{
  "n_experts": 160,
  "routed_scale": 1.0,
  "balance_bias": true,
  "router_noise": 0.1,
  "n_groups": 8,
  "head_dim": 32,
  "vocab_size": 8192,
  "qk_norm": false,
  "extras": ["capped logits"],
  "init": "normal",
  "init_std_o": 0.0,
  "learning_rate": 0.00594,
  "warmup_steps": 200,
  "batch_tokens": 65536
}
Below are experts of layer 2 (counted from 0) of a mixture-of-experts language model. Rows are named router (the router's row for the expert), up (a neuron's input weights, with its number), down (a neuron's output weights, with its number) and show model dimensions 0-95. Each number is 128 + 24 x the weight over its row's rms, rounded and kept within 0 to 255.
After each expert's rows: "comes after" lists some tokens at least twice as common just before its tokens as in all text. This comes from a sample of Wikipedia text that the model never trained on. Tokens count by the router's weight.

# expert 94
router [149 155 167 129 115 135 155 109 131  93 157 110  70 139 129 133 105  66 131 132 147 115 160 130 119 126 158  78 134 147 142 128  63 168 140 102 129 140 128 159 148 130 146 148 135  93 132  94 143 159 138 122 137 129 179 153 167 140 134 136 171 130 121 148  90 127 163 127 124 114 148 116 134 179 131 112 111  90 149 102 142 115 121 106 125 121 128 139 133 116 134 113  83  81 104 132]
up0 [169 122 111 142 103 141 165 132 122 135 134 110 101 183 134 119 108 120 126  96 110 133 134 112 156 144 128  91 178 110 104  88 134 178 124 124 126 135 116 136 197 171 126 109 143  91 140 134 148 133  97 140 119 146 136 182 130 138 114 117 145 106 156 174 140 130 121 153 124 117  82 120 143 128 136 133 104 118 153 152 152 109 158 148 113 119 177 105  99 110 125  81 120 122  90 150]
down0 [117 158 146 156 109 142 105  54 134 137 116 124 103 129 138 136 116 123 166 109 128 165 100 127 146 109 126 135 103 117 122 165 107 160 133 112 114 133 147 132 118 143 156 173 103  98  88 106 104  93 148 124 155 184 124 106  74 109  92 126 127 107 125 119  93 151 141 124 153 160  70 116 125 107 135 125 130 122 155 106 134 182 112  94 169 119 147 125 150 109 138 124 120 149 102 111]
comes after: "| ", "S", "J", "- ", "W", "R"

# expert 0
router [163 150 144 116 110 154 134 138 136  95 148  80  82 159 135 147 117  91 151 148 151  91 119 116 133 134 149  88 107 131 176  94 143 125 131 119 147 147 103 148 120 153 118 115 120 107 136  62 131 126 123 104 149  96 121 159 122 127  96 129 152 110 128 109 133 124 144 155 144  84 129 128 159 187 119  95  91 127 124  74 142 108 131 105 135 122 137 132 132 100 130 111  96  71 110 153]
up0 [129 144  88  99 131 110 117 157 134 125 133 117  83 109 160 112 162 140 141 121 117 135 134  78 117 138 114 119 144 163 145 114 114 151 157 115 108  77 143 182 165 155 122 124 133 140 128 118 120 125 113 103 144  88 106 125 137 139 147 136 105 110 102 104 203  91  96  98 142 114 130 122 162 152 179 126 134 129 148 102 178 116 100 118 112 161 160 126  97 146 133 115  84 110 121 132]
down0 [156 113 153 146 155 134 120 162 113 100 131 120 153 122  76 150 108 124 118 119 150 126 119 168 143 139 125 147 129  71 151 148 145 145 139 132 141 156 130 108 111 166  80 142 113  91 126 115 134 123 133 161 131 128  93 144 111 138 101  92 145 126 138 108  89 167 190 131  89 123 127 104  99 134 108  97 144 132 105 161  63 113 171 138 149  81 115  92 132 120 147 129 142 122 130 109]
comes after: "-", "un", "h", "b", "o", "en"

# expert 117
router [147 174 121 128 118 109 131 137 124 122 135 151 111 125 150 106 128  54 111 167 155  87 126 168 163 124 167  92 152 153 148 106  98 117 143  92 150 119 146 143 120 102 124 135 138 138 167 125 132 126 146 134 123 102 146 147 118  96 119 129 146  71 102 119 139 155 126 150 142 151 123 162 133 204 113 121 111 108 143 111 147  87 110  98 112 145 162 121 126 112 126 137 107  88  95 143]
up0 [101 162 141 112 139 142 113 139 130 116 143 109 146 114 125  91  67 150 148 119 119 119 116 141 111  81 201  74 137 151 143 153 130  96 141 125 120 149 160 174 131 121 134 150 138 139 133 120 120 138 190 165 133 159 122  98 145 119 118 131 158 103 120 143 116 112 137  93 165 123 159 167 143 127 117 156 150 133 116 100 125 113 115  81  87 111 102 108 118  97 159 119 134 129 149 107]
down0 [ 88  92 182 129 141 107  88 141 127 143 117 115 107 142 113 158 125 125 128 131 167 127 141 123  96 100 100 140 135 118 144 119 154  97 119  98 136 106 134 128 134 108  81 135 158  85 174 167 137 126 117 128 154 133 116 136 121 124 139 103 122 133 141 156 166 167 101 103 158 134  89 100 120 131 146  62 118  90 129 133 128 112 121 162  97 147 179 163 117 109 125 142 148 111 162 171]
comes after: "0 ", "1 ", "2 ", " ", "3 ", "5 "

# expert 65
router [125 126 149 134 103 122 126 134 132 104 117 115 120 134 139 136 143  69 138 125 109 135 142 145 122 138 155  86 145 103 127 120 121 134 150 114 182 135 194 100 135 142 164 122  98 125 194  83 118  89 154 105 142 127 146 112 176  91 132 140 153 112 134 101 133  94 120 160 109 133 130 118 147 153 110 110 158  84 167 120 149 109 127  91 152 152 135 131 138 139 144  98  91  78 131 149]
up0 [146 131 125 134 131 102  94  99  90 155 131 102  78 145 136 146  82 105 168 106 114 128 150 140 173  88 138 135  92 115 103 124 102 134 183 137 134 135  98 119 132 106 111 117  93 148 141  98 187 127 138 135 137 146  87 137 150 110 127 152 133 125  95 130  91 122 162 125 104 152 100 110 151 172 145 121 124 101 132  75 126 118 120 128 119 155 169 106 123 120 102 141 116 130 168  98]
down0 [121  84 153 140 122 123 124 175 182 113  91 112  94 117 131 105 128 154  91 110 114 145 100 119 124 131 144 144 112 144 136 103 119 110  77 139 170 119 151 154 159 144 115 104 119 103 139 117 180 147 140 125  99 119 129 160 137  83 125 136 126 145 121 148 116 173 150 119 133 119  89 162 102 101 146 140 114 135 104 161 102 118  84 125 144 121  94 155 136 142 103 154  98  90  88 163]
comes after: "| ", ".", "–", ":", ",", "on "

# expert 145
router [148 153 137 161 110 125 127 139 136 128 118 141 120 121 130 149 117 120 120 181 120 110 125 152 169 130 167 114 116 157 156 138 102 163 104  67 156 149 171 129 170 118 165 119 142 118 147 113 113 159 152 110 149 120 177 117 121  99 119 114 137 137 130 131 147  73 140 163 147 129 140 123 150 132  86 119 120 121 163 143 154 108 131  86  90 101 125 146 153 128 154 101  91  76  86 132]
up0 [110 127 119 118 121 119 141  65 163 148  94 145 135  79 117 102 111  98 109 153  88 145  92 103 138 139 125 121 124 147 152 169  81 113 125 123 146 139 132 116 165  89 184 131  99 138 143 135 152 108 141 143 100 142 113  84 104 107 117 140 121 130 137 136 140 149 117 149 137  92 126 160 145 136 116 151 136  94 162 126  99 124 118 140 106 119 173 136 165 188 167 125 133 123 126  88]
down0 [153 135 156 186 118  91 139 149  91 138 148 129 142 169 160 114 127 155 100 154 180 131 114 153 153 108 139 118 143 119  82  92  99 115  84 128 101 123 130 158  83 143 109 128 152 139 133 178 117 133 117 135 122 130 153 141 132 135 146 118 104 167 121 107 128 103  99 150 111 130 163 121  83 103  87 138 107 128 110 129 135 142 141 120 111 131  82 171  77 117  93 143 124 114 125 113]
comes after: "| ", "- ", ": ", ". ", "\"", "of "

# expert 76
router [141 105 145  86  85 154 146 141 134 103 130 146 129  82 172 103 126 121 131 153  99 136 160 137 159 174 125 122 128 121 120 170 100 158 115 112 165 154 151 130 125 104 155 145 179 123 145 123 155 118 133  89 104 127 139 128 145 101 105 113 171 124 146 100 124 106 155 171 109 151 136 118 122 138  57 126 122  83 142 108 149 148 103 112 109 121 128 131 104 142 156  90 110 144  92 135]
up0 [162 160 162  91 117 127 162 101 129 120 133 129 126 110 166 116  93 113 184 123  73  71 136 160 121 143 111 107 132 147  88 131 121 126  99 148 126 137 109 128 131  94 136  84 113 109 131 157 144  93 149 103 169 133 130 125 129 112 151 106 150 164 134 149 116 104 142 133 165 107 141 113 143  92 118 159 115 112 125 107 152 171 114 134 116  69 147 153 108 114  92 108 149 145 122 104]
down0 [101 104 134  98 113 147 131 149 134 108 111 147 130  95 149 110 113 190 187 162 136 141 152 114 136 174  92 139 107 132 102 140 127 133 151 153 145 120 114 135 140 136 144 103 156 130 122 158 128 114 109 171 168 122 136 122 178  96 131 127 149 107 134  98 124 120 102 162 146 136 107 118  94 103 120 110  58 161 118 147 134 121 133 139 140 115  95  88 121 162 138 124 155 171 109 163]
comes after: "| ", "- ", ": ", "of ", "(", "a "

# expert 54
router [112 144 106 117 110 129 158 128 124 114 129 126 125 100 143 152 119  96 146 202 118 123 153 144 139 134 173 116 101 129 172 101 124 115 137  61 164 160 125  86 119 110 156  99 164 108 133 119 127 134 140  93 133  92 152  85 146 119  85 113 160  98 104  97 120 147 141 135 138 109 115 141 168 124 118 147  97  92 170 114 143 129 115 137  91 148 130 162 138 132 128  85 138 136 133 146]
up0 [134 138  59 142 155 131 136 104 144 143 106 152 126 138 129 138 115 134 113 110 146 137 164 150 155 160 144  78 159 137 144 155 116 130 154 139 101 109 125 145 169 151 115 107 157 128 136  88  91 133 116 106 120 144  89 124 191 103 121  93 107 101 116 114 142 131 138 137 120 105 149 125 160 122  86 168  81 131 112 147 136 110 170 161 105 108 146 117 153 146 106  71 111 112 141 115]
down0 [139 129 141 126 112 117 106  85 110 118 110 147 154 134 132 107 142 114 142 102 138 173 206 140 127 124 175 133 139 124 132 117 117  95 116 146  75 157  89 153 135  98 134 158 187  86 127  80  75 141  91 124 102 156 136 115 123 124 113 124 113 103 118 130 107 115 136 101 143 116 115 138 136 104 118 131 144 135 116 109 174  93 126  90 126 112 174 125 143 148 136 123 166 158 129 130]
comes after: "(", ", ", ": ", "; ", "- ", "L"

# expert 108
router [107 123 137 117  75 137 134 142 116 119 151 111  79 105 132 103 125 121 107 124 128 120 143 158 162 171 157 134  90 111 160 126 124 119 129  83 164 131 171  95 135 140 124 131 151  99 139 103 116 119 126 133 140 111 125 111 175 111  61 141 182  92 125 119 110 132 150 118 119 132 139 149 144 133 118 116 121 107 180 116 166 131 103 139 127 143 202 133 107 138 147 111 119 137 128 179]
up0 [143 144 124 135 120 139 147 149 131 140 147  99 103 113  90 118  93 129 104 115 157 117 124 148 116  99 135  96 122 142 143 101 114 141 129  64 184 133 152 132 129 132 135 157 104 127 152 158  92 125 105  90 138  99 111 103 177 106 105 144 116 134 129 130  82 116 157 132 150 134  82  86 141 125 125 155 131 115 183 110 139 135 135 173 107 129 174 101 103 127 141  91 117 111  96 174]
down0 [102 169 107 156 123 120 136 111 126 155 155 150 114  89 121 150 165 145 159 136 141 122 133 122 137 131  98 111 122  93 147 162 125 116 113 136 115 108 137  84  98 112 126 113 187 133 132 160 141 102  94 135 166 121 117 128 126 155 160  82 107 123 122 108 132 130 146 146 138 138 100 137 137 118 195  72 140 162 125  96 116 106 168 121 102 140 135 129 112 109  97 200 142 146 109 121]
comes after: "the ", "and ", "a ", "of ", "to ", "The "

# expert 103
router [114 161 140 140  91  98 148 129 146 105 146 109 132 140 159 141 115 100 135 168  98  99 177 138 137 129 159 125 116 119 150 123  89 134 143  76 173 143 149 112 131 119 166  99 145  96 134 116 118 147 179  90 132 105 176 125 140  99  93 107 157 117 109 126 142 157 139 142 126 149 142 108 130 181  95 124  95  73 167 118 133 124 111 105 108 151 115 131 116 145 136 109 133 102  93 135]
up0 [125  94  69 132 133 119 125 134 105 152 127 115 103  97 136  94 165 162 139 118 106  87 113 121 155 110 177 192 140 160 124 151 129 128 127  62 162 160 156 134 113 137 135 121 143  97 136 134 128 145 111 109 107 136 141 114 133 118 146 129 115 101  78 110 122 136 149 130 109 161  62 138 137 123 135 140 151 122 142  89 121  97 163 114 125 133 177 121  94 102 121 124 145 145 151 140]
down0 [113  99 111 128 113 146 152 112 127 117 151  93 128 148  96 123 134 122 101 165 141 142 125 124  65 126  63 114 124 114 174  81 183 163 135 110 127 121 145 114  79 123 150 113 102 141  81 105 142 147 156 144 148 139 159 104 114 123  90  98 124 174 107 117 162 121 139 125 139 116 127 157 147 123 188 119 111 111 115 138 101 124 122 103 132  99 104 176 124 120 125 123 142 134 138 122]
comes after: "| ", "(", "; ", "- ", ": ", "T"

# expert 21
router [138 115 137 140 118 145 144 142 160 112 166 123 114 111 140  95 154 126 133 151 137 153 122 159 134 176 154 130 135 113 110 155 128 129 130 133 184 172 132 107 128 143 148 125 154 106 143 113 118 102 145 110 127 140 127  92 150  88  83 120 143  96 123 115 161 107 116 163  91 107 150 158 120 143 109 121 149 144 192 138 176 141  80 123 133 102 179 126 157 152 139 115  97 161 157 169]
up4 [122 144 166 124 142 149 115 137 119  80 155 108 103 135 116 102 183 103 150 108 140 103  64 171 113 109 121 130  97  96  99 147 138 152 136 126 110 130 157 147 133  82 120 118 159 149 141 125 149 140 161 143 123  98 139 146 121 169 127 138 105 171 128 134 155  79  96 145 137 157 106 158  93 142 144  87 142 112 135 118 121 106  68 134 119 134 145 139 161 129 154 134 108 139 126 163]
down4 [145 156 139 179 115 113 110 117 153  96 142 150 167 111 158 131 133 124 132 129 108 164 120 128 147 119 147  92  95 137 127 147  81 137  95 111 145  99 136 145  95 113 121 144 146 129 117 127 137 125 115 110 140 121 181 122 140  78 128  95 175 158 134 162  71 128 141 124 125  99 121 144 112 147 141 129 114 113 183 115  98 125 148 110 163 114 110 167 157 156 111 143  95 164 178 113]
comes after: "the ", "and ", "a ", "an ", "to ", "his "

# expert 52
router [142 155 128  97  69 149 170 128 164 100 159 113  78 141 140 136 159 111 119 144 169 107 137 118 141 165 142 116 132 109 145 148 135 162 140 121 150 137 114 120 181 126 138 124 120  98 118  87 156 125 112 112 158 109 123 137 150  95 109 134 182 127 159 116 130 136 131 182 133 107 114 162 146 157 110 101 154 122 137 114 169  94 150 108 134 111 141 140 121 100 140 134  99  68 130 111]
up0 [100 110 160 144 126 164  82  91 121  87 142 120 133 111 128 101 169 128 149 116 118 134 133 132 155 128 177 149 146 133 164 152 190 130 123 133 145 160 140 155 124 121 147 101 106 112 113  90 106 129 132 157 105  91 164 150  97 112 104 149 162 100 138 100 122 143 173  93 126 126 117 133 134 142 137 110 143 147 138 118 110 115 166 109 123 122 124 145 123 113  67 154 154 169  89 103]
down0 [129 158 132  91 115  76 152 117 141 159 139 107 119 111 108  97 139 134 102 177 123 116 101 116  99 153 106 106 150 111  98  96  70 108 131 160 156 115  90 108 145 146 125 157  96 125 111 107 159 139 131 118 118 126 118 122 148 129 115 126 106 161 172 140 139 132 124 123 132 110 113 124 106 184 181  83 119 123 109 159 159 113 165 142 143  80 149 136  97 109 116 156 125 134 164 135]
comes after: "the ", "a ", "-", "of ", "The ", "and "